Experts of a small language model.
Size: width 384, vocabulary 32000.
Training: a variant of Adam for the experts, 4323 steps.
Below are experts of layer 4 (counted from 0) of a mixture-of-experts language model. Rows are named router (the router's row for the expert), down (a neuron's output weights, with its number) and show model dimensions 32-63. Each number is 128 + 24 x the weight over its row's rms, rounded and kept within 0 to 255. Numbers have three digits each.
After each expert's rows: a language model's description of what the expert responds to. This comes from a sample of Wikipedia text that the model never trained on.

# expert 48
router:140138144151128130143116104127148115146124116121130119147104121148157134099121109156133115113125
down0:150114099134109132125138091103094102111154140119117112151149140148140097140107118134156160152148
down1:135171104152112121145137133101150143147127168116132141167138149157127130119147114141089091122137
down2:065122125132115153141171163123110090140169129122139121133129106107119139139120182094122150122108
down3:075133133117094137089149111132116128149106171078139126161143144156145132120142133160110151171141
down4:158134133137178149130142130130116120086175078107128108104145099117135106134120170164130124116105
down5:151076091140139135107125200159109099126101146120156119159136120148160111101151142131132098176114
down6:143121147108115129105127148144104101139120142151162114126139120145137097165133162154097161150126
down7:116097102078138109147139110128122167107111168154115127126130127135096132101104125144171135110093
down8:154137129144100106115164170144100130144136129125133129154179151132115127095089130133150140139139
down9:117078145136130144097138161144132154143119104133106168122129135131159167097134127120133119079122
down10:137151097122156117128129124122172152148122150149120125110158136136158153127130112122106130139137
down11:116104093115152088111106087062157144105177139154088112157118132179110103124133118081124163125161
down12:144122137133125101097146134091141155127128116177104148157152130129116153133143154133088138112154
down13:116116115120125090102088129122139156114159108159123103138118136094109120155146161119155114155121
down14:087155136148188142142103124137149109097119146160086124151117130096122138174105132159150087123133
down15:151094133086205131135133093095105161102152188112121141122143098128121126126149170132116151159148
It responds to: Coordinating conjunctions in statistics. And, or, &, commas and semicolons joining items, especially in census demographic sentences listing percentages and household figures.

# expert 49
router:100114172147123125135104145139085106121132119173140111138105131100118095172146104103154149098109
down0:121138102062139159119135116143150114104104133103124149131123112093119142135211135097104143123142
down1:120116078121077149123102134133069117113126119119111101132124118096136156158106110158084120152151
down2:142123110133109113134171111177138126077155158115148120085142118114115102146120104112166126138127
down3:099099101139157104120113130099110149155122105133121069102176160115173107117135090106121126138127
down4:141127164123122136163169107153139101119142127144120101080155150119147130204153135125144105117138
down5:144127100077103131131135108134131164107125120104109103092154111094128116134143132088133142118102
down6:134166107106146126089127159123201146141100183124142099082135156133140102112146152127146167103114
down7:111118122106147124101136140134084103121165119098136144139133108108116150122126144131090079131127
down8:154140114151165134127128095146083172142146122105147135144089113074144151086090141113093162134137
down9:111148097125145090133156155141095145130144159114152125162152149128133143121099158144124086152129
down10:147122124160136113098070158115114107131092134100168119168066149147119134115113121140172159144105
down11:132122132128142150112125154188121154135087125133126161126103117120132117104171148132136102132117
down12:123113111094131138135153087132131162113125137129138129146114102137141127127071155169142122125142
down13:141095185125096117138150143135139149132108142150108171161103101135118114101109142140146105114103
down14:120137095123158166092128118124054093101108068164130107084122158118144094116075163126139152109096
down15:183171122127127137154145136151115126125122106097107121095125094147165159154111094193095177122145
It responds to: Sentence ends and headings. Periods ending sentences, often after years or parentheses, and = or == heading markers, such as 2006., )., ===.

# expert 33
router:129128110150122122163122110124152150136143135079122129141093168145118148111196097142117146122115
down0:109095087132132105114117124131135139125089151116116125092145145133153121117112134165098100127117
down1:079129097128139119142099142123144151126091123154093157173138118169115076099103126126086136150145
down2:150074082133096107163135112117116129139121085107183155124149123133158121136138121136172140136166
down3:113130111080199105125097154116134161128086141171085140132119107144120163096122130138110154172106
down4:132146138121161141108100151169135085176102120139075159108126125115093121088161131129111172153125
down5:110109179096103096135157155138126155145104148114105074095097063133109108135136188127117142097173
down6:159141109098106137133130157180127155134114117128140101132135136103089141141148126151126145128121
down7:156140114113138129126141120156124135106120113108087119141087100131099148160127045112170127176097
down8:114133129139133137107102149119134163153135157086154111099119140090138101075131176158095117089151
down9:119109130113113138103079172100104156081112142090126149154128100113185069113101121121117177131173
down10:143125147114126153140140128164133148150129110134140108101130098121093144127136090141160124092061
down11:170130136131180085141157129102100175157161123119130095110090124116136111111112120119139111146130
down12:113132129152089151129132116107122159176147163140076145149142136143147117138142114123150136154154
down13:094111107084174110083125145125104099115103133138117152157140126149114143104162153135130110087123
down14:113161117101088122129091124105148173154138093127086163116088128134159127148123115113175162126149
down15:150187107151065136119124192117100099163133162135121126158116092131130155131154135124141036156110
It responds to: Consonant-cluster word starts. Early consonant pieces inside rare names and scientific or technical words, such as taxon names, Myrt-ales, epi-s-temologist, Sko-blin.

# expert 43
router:169173147075098163106122159144135073121131088149127104155126113144136105108122148157153142110135
down0:098145111157133136144142140139112130123163152101112128148147083133136112152143131102142079102129
down1:136093127098132125119106119098166134115103085094132099111150127139159133152096103136114143143134
down2:107123147160130130097103151137125142131084171101106132109113120093088097097105096108126143138142
down3:148140091131142204096149163139153134124081116112122096100084139128117106109125146129109160143144
down4:139102115102164138142173134135131128206096112101072049185125150132134136134142104141119120180160
down5:134084126108130101082103129089143152108112160104134147092120077156152148095111106106152154106100
down6:149135124133137128119110133124102148096145145137096119063141116097129110131137144154126135107116
down7:102130161112151144151119141168090134169123103145117116130144109154133142100125127130102180182134
down8:146148110119113174169150165160117116139130142118137099154090132103074132153179146124122152094121
down9:128118121123116138145137150161068132135152100149134127086101117133104172141128068130109108079095
down10:094104121140148144104089119096206115132139158120115114111130123159086127113128135138120116076101
down11:134168103128114142169151137131122136117158171125125130166120113081138125106152124134148131089123
down12:174104146131132116075100110067112128106082078158143110122152149113102143121119127082104155104138
down13:159129100101107151158108143151135163102122150070139147103130126139132085118139099115144141133139
down14:165183150164137147120112124111111150084091175136118127168150122161119122140181113149143130118139
down15:142118132183124153105117152114126114124105152119183112160109163140163096139152110180100126123084
It responds to: Copula verbs. Forms of be and became after a subject, especially the definitional is or was opening an article, such as is, was, being, were.

# expert 15
router:144147165151100152084129113086137091155105083117154112136166125151112112114149113138128107152130
down0:109132111139075129145180118134132122113114113135103072135088103123108116119127201097139125111133
down1:128137092102112153117114131152148116143123133141114106169099153159128146114120089161129151139126
down2:131138130120135163133099140073161123101126140097099142140067140144098171110088129098145154129129
down3:129143147075149086133107124107084172112142140118152115115114139113095129128118128155114139126105
down4:120182105142135124118142114140117146118167113142107133129095142100158124107095080110119128141119
down5:067057169148184113154148141140131082092156125150141107100098130130134076117122131088077132118118
down6:090092101174135103121197121134150150105131180092109107162114105114108160025112120115124136094129
down7:126115149114119090102131092130136111091124107143094152151152164164141116149161107148123154106137
down8:079141088110119125200144146136138122106095134139148172131125116161138119125112115132160090112170
down9:102159117117150103162131124117088139107149151106109104116145083125150179068116106150149106165106
down10:159116131122116153123103166130141081130091127135122132153128130146137116118123174132136067150112
down11:141161122131145103146117116126152146097128199124125147126157136088123136124140113080083148114163
down12:114136133128121098131141161101112133122062136156091173139098114135119132135116155122130123161113
down13:123122122131150179113099116115183119120117101093087130171109072077108133128069121077141155124101
down14:134151146094144162144073100131106149133131159134104128109186107128075134143137122111117147114089
down15:115131118137135122130173178144123138155146099126103058122178139144128118154187128103157117137151
It responds to: Time and sequence words. Time, frequency and degree words after an article or copula, such as a year, at first, again, a personal best.

# expert 54
router:120126112116128156142135141062128119167126129129117096138130152141142146097170138089139102128066
down0:140130124142100151140143109090132085136062104112105108115105160106117131099096092129152107133118
down1:135148123090179132193107112099114116137120112137086098146106108145116110142122160087148135120152
down2:099158112157149121130144114165125127132088122105134119179182142130123124141149140132120190120126
down3:111087104111118110126155132101147107140114135127117147113133145123111112113101154104191090135153
down4:112099112136100173103152109096125087134147178106139172124135146143158150102119127140178141142140
down5:141105144121119132165110140146138130128125125102106172092167145121119066155196138115115123137089
down6:148184096129147164114112099131142115120111129135138126123108141149127135125124124161116131162118
down7:120142111133139140163137137145132120144142143131109122072139115118098091058138149114129163130086
down8:103122141124157154138115133150130125137107139104121090109125150180108137111157162138126125138142
down9:145159142146164141112143149086151122152117114190121101132125137121130106113116118138105073131089
down10:129116121115151193082168103128129088121157148156129133113136168133156168068116112155175132094148
down11:137137090090172066158104164128161143108116108060152071083124139114113130105156139144128161140121
down12:150163129169124152115143172093138129164099099124127127157115141159123116118098195147148078139127
down13:190135124134134081150129166137144139116119140076084118107128116117142111115129156114131082093120
down14:155121095153094113145148115134142153102144131090151074160147105104142132104148158087116140127109
down15:125108106151137124117070108144129187120123162117116143134137077123112199142124131105148103124140
It responds to: Commas after names and dates. Commas following place names, dates, titles and numbers, like Uncasville, Connecticut, March 10, 1990, and thousands separators.

# expert 24
router:114093101124102135109125114157100144138147166095092138116083109147165118108147166125115143120132
down0:142131144132109080153081153125127144081132129097115126097086107078115100139073100141147142113124
down1:141110107111135176127123105143115127132138111135092129118141107112134146149113135135157161136105
down2:141115153136130106133164134096142113143128092116090130169136138162125170145132142143080123133151
down3:156142107120129117138091145140162112166121107145084152142141143151142123140116174108093111149144
down4:124143126159123156173152134103109106100162150127159113102126148109132117204165112153163132135154
down5:089147076102112147125103204143127145118150129152099090136141134106097139174128153152125137168145
down6:134125084145154093163140130109156152110125135107115131119143125116066098160121126153142100115124
down7:140110081117147147142164128144134164083123082145127129125099134148161151114163094099128139082111
down8:143127128129181055133150104087107220127107115137161104135085103141155101105127126116106161119164
down9:098111106085167163115156120156161133185148141122164132101126159122114111091109107104144171146106
down10:117111137122095150100088160109114163136111131143109140126136166130130111126120121128113116122111
down11:154151165152068160131096167129127125086159154081144101100142122093115071147150156110108152155096
down12:157113104081130105106138170123106163136105129139152145111154135113098093110159124124110148154171
down13:125123150148134127133128179157114135121101149120089094097159121121102136143141109076116149122108
down14:163115142147152158134120157111102122143134142161124150131091139111142142116139144151104068123158
down15:123128135112157149148160163127163158101125137088140135108141121104148168171144113154132137108078
It responds to: Name-ending word pieces. Final word pieces of foreign or uncommon proper names and surnames, such as -berg, -son, -ler, -yan, -chin.

# expert 25
router:107157120105097107168116082150156138082087165071120111129145134134147137116111154153106130148122
down0:103155116115159107136112160116119167108131121126137093123128093127145144123134108118176117109150
down1:123133106138130086167170119123139116137158165118119100154157152148138131125139133127132130127192
down2:112154090089115149107163130134116150147085095172134091137146097122126153114150082151122068162165
down3:074148166153140098135183105106122126123129120125142103122120141094115092123128131121144124139092
down4:060128133162155122134149141126112135150131107197108079091138119148104138107132116123150088107149
down5:119109133132163131156124114090135148153144155093163124163126135116140116139110187119118163137133
down6:185153133137154156122097132171127123152123100111136109123113158104103128092110138100124111150157
down7:149101118073146118137118155096124167086117055135090127130089127161166091123158096130182134127138
down8:104152067145143103135227133152096134168139080118099113123110114146117115110125147121142104147154
down9:148164134163115169156152079104116145086101125122165105147093123115097135113159123116134128123094
down10:105128110114104169177169133119128102164162182132117085149122142140123132134123147130104101140126
down11:147126133115138089146116152146115100129129151145155118141094138153137115108107114134146155115149
down12:077130135097126146154116116171107144118121082153151147166124119180094106123099130171091118141144
down13:187154130149102099110132121075116120145129133102136112153108144134124096157139136095081121111147
down14:089125154154160144109120184183151106135124114126081120141131154173094110143155131142184103131107
down15:165128113142137131081059115133099129197102101126181137110128134066113086113128135129141152128131
It responds to: Conjunctions joining names. And, ampersands, commas, dashes and or linking lists of people or titles in credits and lineups, such as Zabel & Zwerling, Eddie and.

# expert 3
router:092104116089127047107063138100099163097138115106123133132164152133158104121098120140118120148176
down0:123151113132093120141116163139119114155122138126112137136112100127100064100115102128136110161141
down1:104147123110120144137142159126173145131144143134142105140107127146127128150130166152135149165142
down2:097104113122126212092128138196120122126093100154100122114126108129132150144151132107141095114106
down3:105145124081107131083145121129192110115111138110131076089119119157126124091120164144118152152121
down4:121094084131134107089102136145108144143093193095130122132136129141147141147150127138146127122140
down5:133119139134147146136113156114138125142134120109120108162139115157165132112137171173165102143120
down6:095151066132163122089128150142118138151118104142105108153111156151134072101105100107128111121168
down7:078085116125166100085139145126127169126106119117153121076135098085126142165173118127102127103101
down8:144126149112215123135174086153112145171107126147118102117112175139144117070164119094099117158145
down9:127152118160098117132156138162143128136120112095082098109119147124095155132121111111130142141130
down10:147130141096126115132161167153080131097126121168106120152111152143142119133110111101129135089142
down11:146113124089158149075119104107118168129130090124131150140121125086132142151147094120146125141098
down12:162133133136123154088161091127104157136143122165108124118088137105146132122161136132136135132100
down13:112098122132146167159114111136124130160137153143119125136133154128100138147146119153175122102108
down14:122116138166125141123069140072127145134152110121153102154117110124132127132102127115165123127117
down15:121110076144148136143132140134147112146151160149122121136153140134156103078099114153184092149111
It responds to: Proper-name final pieces. Final pieces of personal and place names, such as surname endings and suffixes like -ford, -ville, -sson, -ić, or Jackson.

# expert 7
router:119114105122150066109096105104122138101141116097142171106157150121164128129121102134110089157162
down0:109145135125139114101100090108116127093109120161110130154128130142099108098142096142139141125124
down1:148123131126155134143197111179137149122160174160142114119091128118094158142137119126168123151092
down2:111130066129162146167159132135110158164121092098134173111091102083104144105194096155140114157093
down3:143132129139110117112109126127116116124143128147114166087132137089156099130137133171097099120116
down4:161125132144121144147136133107109142126115130141169137133161106135149112120127128172115110158108
down5:157148143128145065081144080152145162136101120102141085154080152137122167137157107141123101162159
down6:134117119157141150148187117136146109106098115115124117118089126142161175057119151148123170142110
down7:121100122120115144150138115110142136090094144142170108141154147100139141137104152164157111111114
down8:146111142151137144097044106131179140150173107110132123111124128113161142188141112122117115095128
down9:099104106131154097128159164157128115164129084105120146143127110125133118116121150117125133138150
down10:151158131096135091124153162111126140103162112120162161119123126117154153139130115128135122118100
down11:132156154144121162116126145119139150122134121111134141148108140094149111075135128114127143131135
down12:137149103141184082133166117135117154141147126119122143165151120125115086124113146119159133143100
down13:140090130140119090111134141123161115126163168110119160135138098136081150127128152078117092104160
down14:069148136119125117140124155129091163131130074135112136169092147129131093130071081112126110143149
down15:137166159130120150146102169152095113132135134088105111170135168152113189122091128084128122118129
It responds to: Personal and place names. Surnames, given names and place-name endings after a first name or initial, such as Smith, Thorpe, Fitzgerald, -ford, -ville, Polstead.

# expert 58
router:128085111144152135129107129089166124121102108108134120121151125076171140112117141137143121142159
down0:174121093161183179112127146134128135112118088117131077139103089136113106116121128129122116112113
down1:165128129113084098133114099115114130172128122094144116130116128140143110148125135135086086098097
down2:109125137093165153128095163144142124142093145156144162126120125115141113116111114129126122141128
down3:151089103154098141104118137147186149079187157086139174068098142137139134125162081117132138169125
down4:146134104106125126138117181116125131140136139108133131134145086126115143105145143097115114194111
down5:153118166148115142158103114141116134106140163146083123111127093117130116152131197162172166094149
down6:136110115144170090114122146078132106125107113145113100141150149153148108138101168144129113135133
down7:129112116158147132153116140139159166122135138100130128173158087113071171101141114124140092199143
down8:165129129124117124142125152110125098132087124148099142127110092101127138125141152113114134099103
down9:152129168132116137113121112155103109153159126136147141099106116103096134124134090105131120117119
down10:163165171121117133100118125125111122113131112137131146123112112088136130122139105111156098147094
down11:130130105127149087115134134119127142114155135103107142088119146098106134109135072126143138182121
down12:134158113118151153100161143107147142168140147103112124124125157157159119127128091124133103126126
down13:116123176115117123131111153130118132120157085149113125124139157138130148113120128143119106090127
down14:091128121151116126157110087119144126141135115114122085121099137110096155099140129137129139119136
down15:157128135132120155101115141107141187132144147179121148123081086109125116111104167111141132105135
It responds to: Mid-word fragments. Word pieces inside rare names and words after an initial letter, such as Pimp-er-nel, Sopho-cle-s, Car-pen-taria, f-rant-ically.

# expert 57
router:078120120128135113082087139097106140174164117128144129163114163125136101093148130110137131099139
down0:151126135150103121090143130104079170142125103195077127146113150128148093145115110130132107123141
down1:131123140128139094096104107084167116161114100132120087125102127139167192137169108122103148165138
down2:130107141099114140105115110107118142104117089140128145179101126126090113131092151086107109152134
down3:144077147152135143111108134147106147107139151134113123136096152107096101119124159114112118162124
down4:120112138173176092088113091112123149149091154117119125151133142148136121148107085152192122126138
down5:129089119115160142099133091099137161131176120123082163113117159148155135123161104135123141153168
down6:129165114143112084071134178111119152132117100163098134108125181099157114125144082118125132107138
down7:125137113116141147158145174152130117125104142157140149115109147089161138161143115130169143159161
down8:125129097138079129122096135105123115124104100131152150162118129080149102130121123092104128145171
down9:114142147106119115113106107134109138127135099118102110149119132120129132200132128126132071161156
down10:131146088099152155128139144118134107077181124137124158143114153105139146080139117110147102144101
down11:121121142118164157175119160128085138151154087170118095131110058106099137121106159114118133122131
down12:137054172150141155129112117140154133137099101134167128180134138137124103076133075112157150104091
down13:089117129142153113135162137150135131130152117110135129130113131099152103139119111114141101186135
down14:134144122156127118152158112084105098161123157113119123129122119118123110174096102138138111122125
down15:114137100135128133153109139109130113152107147142120154120119121136128135113126166154098164076150
It responds to: Given and foreign names. Pieces of personal names, often vowel-ending, in lists and tables, such as Maria, Carlos, Joe, Iori, Kaila, -ara, -iya.

# expert 19
router:111100141146138140074161126117108120097143143121137094125139111104153161182114140159088110166125
down0:116142145118105080117102132150103137155148122149126095149130089134115166130099110123180118108102
down1:136138121140136101119179100151138129133153098150111121114123119127139083131123124128095151111139
down2:110131140128105139130226159127085149109149141136080092124125159127115162099146136118124123122120
down3:178118147112150131098101148169144103120134086172140153153153126146126129123111135109147119157143
down4:149151157141105104122172127095130146159158120153121107139104128112133114115133152154118150168122
down5:099129151135133108115156096155104156144139122182129113138098104099128104121113131098124111104137
down6:166067146118125139144237127103102108122126090135135145156149131131135088139070126122093137110118
down7:119123093125149110120130104100160127122101113142157112154133166110131101158166119119115142153149
down8:139137128121120143099089122172158090141060139107123142092123140140122101144133142091154165107111
down9:147099192133115117114125096141090115122119063113160149136126118145123087156138124117114133144103
down10:137161172118164116130115131130082104136127135139101140144159098127148111069133131087110133133141
down11:119151121130137085137192124151067129135123118127128114112131090144102117132111124109112116105111
down12:169142133104136136132176115127110171120133104081113089137114156134120127096125123123136143142121
down13:143161122083110125153163127115113129118148173102115113115127140107151104112112157083106103144094
down14:156138108120131142118152146054164141110147104079174111125158205125106117136107121136100111122128
down15:126127085129132170115105100125166121132121124162110126166134134139131153117142068115124081128182
It responds to: Ordinals and quantifier adjectives. Determiner-like adjectives and ordinals after the, a or his, such as same, most, several, first, second, new.

# expert 62
router:134138146136128122144126139141128121119138125157110097130102139115079123137101171079132136108147
down0:123130133133141105183151100155117135175111127125114094142121143084119068132134152125130121165094
down1:138115116139123212136115155130075098131091080139148140068093128097099113127130166117115133139137
down2:140140096140148150115112132105129136159080134127158142130143118163134125111105141128151145186132
down3:147141156148180098119108087107170143153080186129154121143131112133163160144099121141107132150124
down4:130124146095104180113156134140079108081138143113119158078134127138102122118145114098138184117090
down5:098116085115174104092140087117119147190153160137171106135148144126174092107140105142149123157173
down6:164112101117154130173150188134113169112129118087086075127165144120111140102116125059117120121148
down7:095137134118125139159112092147098095119107095150178144141105120154073142116148146143118193112126
down8:118087094149168108102134149123132148152131148061145166143125107140139117168172123153143099155159
down9:098111108123126122142135117149158105128116136145136168134053124183130119075139128153096130089133
down10:145137115121133136127129127103120115101132117155150147129133143158143130159103169161136128180134
down11:141133108134124094143132130144100116100121096138089130116136136153131134129127047102122126151101
down12:139136099143132099119117161119144108146099148098142128127109175142147111107134133135148152150133
down13:143156141128136150099119125122133174153131151139112124149107136134130120134123110107122143120117
down14:143150124131088123094114139103135138159112147188147123092148119158118145104132158126091157160150
down15:143100116136081105146130149166148169126127115127165104077158110099130125125135096129094137170161
It responds to: List dashes, of, parentheses. Line-initial dashes in lists and cast credits, opening parentheses, and of, in, See linking words, such as "Version of You".

# expert 35
router:111129174100146150133133138147131152131069121143112148113140120153116113107165132116122109141161
down0:106130153119133124112137108114098108115177118109100087120106136157127098136157094112108145136125
down1:112142132134123146139096128123187136120138112112089107100125111070116157101120103145084118138130
down2:090118122167110170118125122133097116172105097148097110156145110127119138090213102138180130104117
down3:124108118124138159122172121115125107149144124184128106108123106194069179129134171111151111140175
down4:131122090119119133187066123174125128125120127152170109111132093077075143131151176110134146085132
down5:125147095123165177113119117131123176131076058109108099133133121112143106102138157129111150162128
down6:145142166109106114117110092132142175105118130112103123125130139139121109148118143164129184105132
down7:180121156153204080144141153168142148154111109138116142145163124120105139123157136132112131166123
down8:094128105146117144115147108098123084121150143154101159116142175183103136121138083162093165132132
down9:116152105124149165133201137099118130143097152110177150097093038110112092124145161145148114126128
down10:123150107086102155139092151130123126163110122141133131134138110095121129096121161106098141131089
down11:138146147160114148156122109132113094140069105143153154103118127146104098111139160145165102115092
down12:114151089138119163097120149103118110112147129118130140092114127083125127114145043114115156099118
down13:173168135159143111174097093176143119171141120115072162155153138114100122086100093124098128142129
down14:111150134129149139111086101112134107141106085131162162144164130088103140146137151146119106098130
down15:079142112133100151104108116150127096127129110116168116131073104117135131098116130164117179165143
It responds to: Infobox and list starts. Line-initial dashes, line breaks and infobox field names, such as - Years active, Full name, Genre, Turnout, ===2020 season.

# expert 23
router:139128158155124137100128140120111123181132119143114146067110117121128158140146105136149190144160
down0:113101117086066151163160115158145131130125194092145150116140140172130146098154152161134144115160
down1:107100124121157135128145165133141137136111196083128128107124143132132154114146174127156151136111
down2:127112150170071139108127186127110116114117153096197160129145140153141127141145156092154143094134
down3:091121113121132128156125150125130132113141146163112103109126152192151106066108152141151093129109
down4:159161138108158157116139108116121128124126102086067163120121163150142151068144112149109137144107
down5:135133112107113111111110141122168136099108104140106154144118105124070159132160104143139183134112
down6:120158142084102148104136157087148124163136098134095108163155073147123138106121152116120128162167
down7:086088169156104138092132129150132115137091130102139134125173131122118117187152090094159130154110
down8:131094145161117120119098113104111127126100142141142122105123109116089139141111113140142143160121
down9:149119126132139146136101121121128126137113141104105128113146144155106123152092148129114122107162
down10:079166121180112117104184117135131148177095122136115125093139141139151152136122123154151122187125
down11:129180146098087154124110110136148139078093112084124138171164122155118113110123131117139148130111
down12:099115127112177125157184125130096165142194159127134165115153136162156151153065142161119138136170
down13:161126140080132132155127108174095123129089130143143152148125103106123150136128139141104110114143
down14:128164160129160132111155098116092119089117145131129155143091126116084121093125120108141126084155
down15:095110087119104139132125091126104115081124150120142136141086143120111109114127123078141153127165
It responds to: Sentence ends, parentheses. Periods, opening parentheses and verbs like was, is, would in prose, often in music-release articles, such as UK Singles (OCC).

# expert 0
router:116112137148138130131104134098130101152116109164105149079164145156091088124156142130149134093090
down0:133071128168126131127124099127100117123110157118122125162124104115136166129101196116106112109145
down1:109152127168125121113170136068153118161135163105101126161150185174131113093134125147131123129141
down2:142138157159140102139122127130145164158136094092126141092124090113103093115150080127117140128106
down3:153127112134173167157115100156129120198153142144141134109115084136160099153160154148136148072127
down4:136105159151119118102093158131146116160114100141164123135142108160138130107155098109132122163134
down5:121134181117159138140140103124112114099101078114105114146069155140112111106091132138150096126094
down6:181070128134113082112104142146141172133060123136160160160138132097111112088169102133117107163123
down7:140137113138090137129142183135073166087145156115121154115135125098124154139147136106109123139119
down8:140136110075124153100094156088156178093131146140122131110140131110120135130141097094112106091117
down9:095171135111084125106121166121109129147154133107128127193112134172120089104140160096108175106112
down10:152131109137105151106123120171102106134082108131109109138149106072109081140141095120157125147153
down11:128140135116106124109081138157099139139129108121154095130143113095138135127112168118108146079136
down12:137125091134119133125155108126122118141130107132111131168087133128134152112085143105110144113177
down13:083120114132126149096126142133119116095143119141071181124092120133090159146106145118102121110111
down14:089146168133156101159134129137096147113148064135117116127117136136120091113103098129184132140096
down15:136167134095159095125132137099152123156099127106169114096127118124150098128143115139155088096068
It responds to: Clause-linking punctuation, conjunctions. Commas, closing quotes and parentheses, and clause connectors such as but, which, while, because ending one clause before another.

# expert 6
router:164135168132131156139135134152140148176131115184107103114133081111122126123116159124105145184167
down0:161110112154117135116119172142116130114140099129108136109088094116131103147142116138132134152149
down1:082134128130133119143115095126149130140141092118083140093100120106113118123157067143157152141126
down2:114141106132096104147096115151080105116124163113143133120156084122134089119172098090152102095107
down3:139104106090179159138142145135146154097114123146177125131147167129140098121108130132130086157154
down4:146149109169118141143140093145099139102128108113097105074118148141093139118139101116189108135129
down5:140108151136093082149139142166079111076094113100123104133097153135119109112112131126144131102149
down6:116183118134145139103117093108152116176124104130195115166120136136116108065129157146124144137103
down7:120157151131160160153128111193120117149131113119159139126119129125110135096143138127143133169113
down8:136144129171133106128089133138133105149111163132106129128172094169123164128157134107189084161121
down9:137097069127150064138175128128125103147153069098124133125151143131145117146126120120115077164128
down10:139060138149133128137122166170107070149131123147095151111129137121114099169137143136095092087126
down11:098120113130129129141113140128131107114161178085103158136150120115162118120127103092098121127096
down12:055156121145121075138107138119097171118145099138137156146136153128106122100116157134120149122145
down13:153123133165098163110135122127088120098108113118147112121131106073162199146121174123112147099114
down14:129140127119102088153107131174133119117113100156165132127110093128113088131124138107126120110162
down15:132185103186139129112099144149135129124194152134086132130112157144107107114099125127137110158151
It responds to: Infobox field labels. Field names in infobox lists and table cells, section headers and markdown table separators, such as Country, Genre, Born, Coordinates.

# expert 63
router:124098155108132130111152130152098114118123146120101145128159114139116189079181123126146126150152
down0:151152085125146132129134115136130158147130089125132118139139125140058128114113139126120110115154
down1:083096097173117102179122119133117114145100111144138077164083149146156155157092189132101134124109
down2:151112114143120100141128115121095107104144094101127104061111110145096138107128105100130111092123
down3:115152116089145108133136095162109096182129121137126095155149126151126145112100134107130125152141
down4:136145140173153119121127137131150133114124136120124118106151163115135117112153161154103085138135
down5:127097119087112113185151123191076137133198062141148131105143142142138153122133124147112178136102
down6:144131133148167118129146172058115224091097145129104136165130123162128152129163137113125147131107
down7:126143169093154099130125122138129098141114167133136122104135096115131150131175145088149135168126
down8:184142086145108138119163129104144176142106109093152155103138124093109154123118176092164119114143
down9:116096127147137131157135152134081094127127135130169113134098164120133118149139094136098082135164
down10:117168108152082137132136114147108112153119155132154128108094158151144136162120148125108176155118
down11:167121094085144110183105133126115130110104091109121140083131110129149121100164127104172133090117
down12:164145138083130161132134157130161119129099166116158153087162119157178157131161137142143107089113
down13:140176130137177139143182130107151147124124135090132099161135131111108139085133166134137109131158
down14:082122130137155149139195135105084151105131093121146146165112108123146166147130137121103137123138
down15:135122092112147164137137121148159111129106128149156183092128066094101128119150120125127088149084
It responds to: Descriptive adjectives and such. Adjectives, participles and suffixes like -able, -ized in technical prose, such as such as, similar, available, expanded.

# expert 21
router:125171111127089121144128149127169149087145141073142157163120128132131142133143130107140143138112
down0:150130144158123124136173114135145147148113137112157086070121109115143108137094156156111085141127
down1:172170094116109175119105168099163149102122122143112141147131151136162107154161114107150143094094
down2:158138137129153158118131119131121133128147139163103093137071131155113101161144106128128100129059
down3:143144124153118101146081113154094106139115112114091135107161084148140155118113108108093187157137
down4:127151114126162107093163093141148135135098098157145110118120161134126154153131084112110117144155
down5:123113109112144092139163113139105167122150125083129170143135104139139161126169183117161158091114
down6:106130112153121133132143127108146114151110153149096077135128149148104114131097144132124143117140
down7:124167145097151147142110159138107093094118120107141110128126178134136162137183082133088133125122
down8:084095123100160155150156140176152170162126155108125127100123119089124118142103122092117106136165
down9:155085118141134101080100114159080112126145111195138108114130166077106155108136110119090140151091
down10:092164114111150135120136085137125140164112123123121129123113159134128129132152058100136145110094
down11:142117101160130139129144161135139145092134121117114105110146133176158152122150110162129097131116
down12:100127137140120135139146110129098092151108107145149165147133156161088116113088121133117115148108
down13:164150128122165107103134131096122166136121137099160101140104142120133154153120073113173102144128
down14:143113138155152106154098148152105110150152127097136154126095104101136129128103103144073110136134
down15:078145123111134117137125127106134092169143129121118119109126134164133055149145128185120124108158
It responds to: Name-opening syllables. Capitalized opening syllables of foreign personal and place names, especially Asian and Indian, such as Xi Jin-, Deng Xiao-, Ha-, Pra-.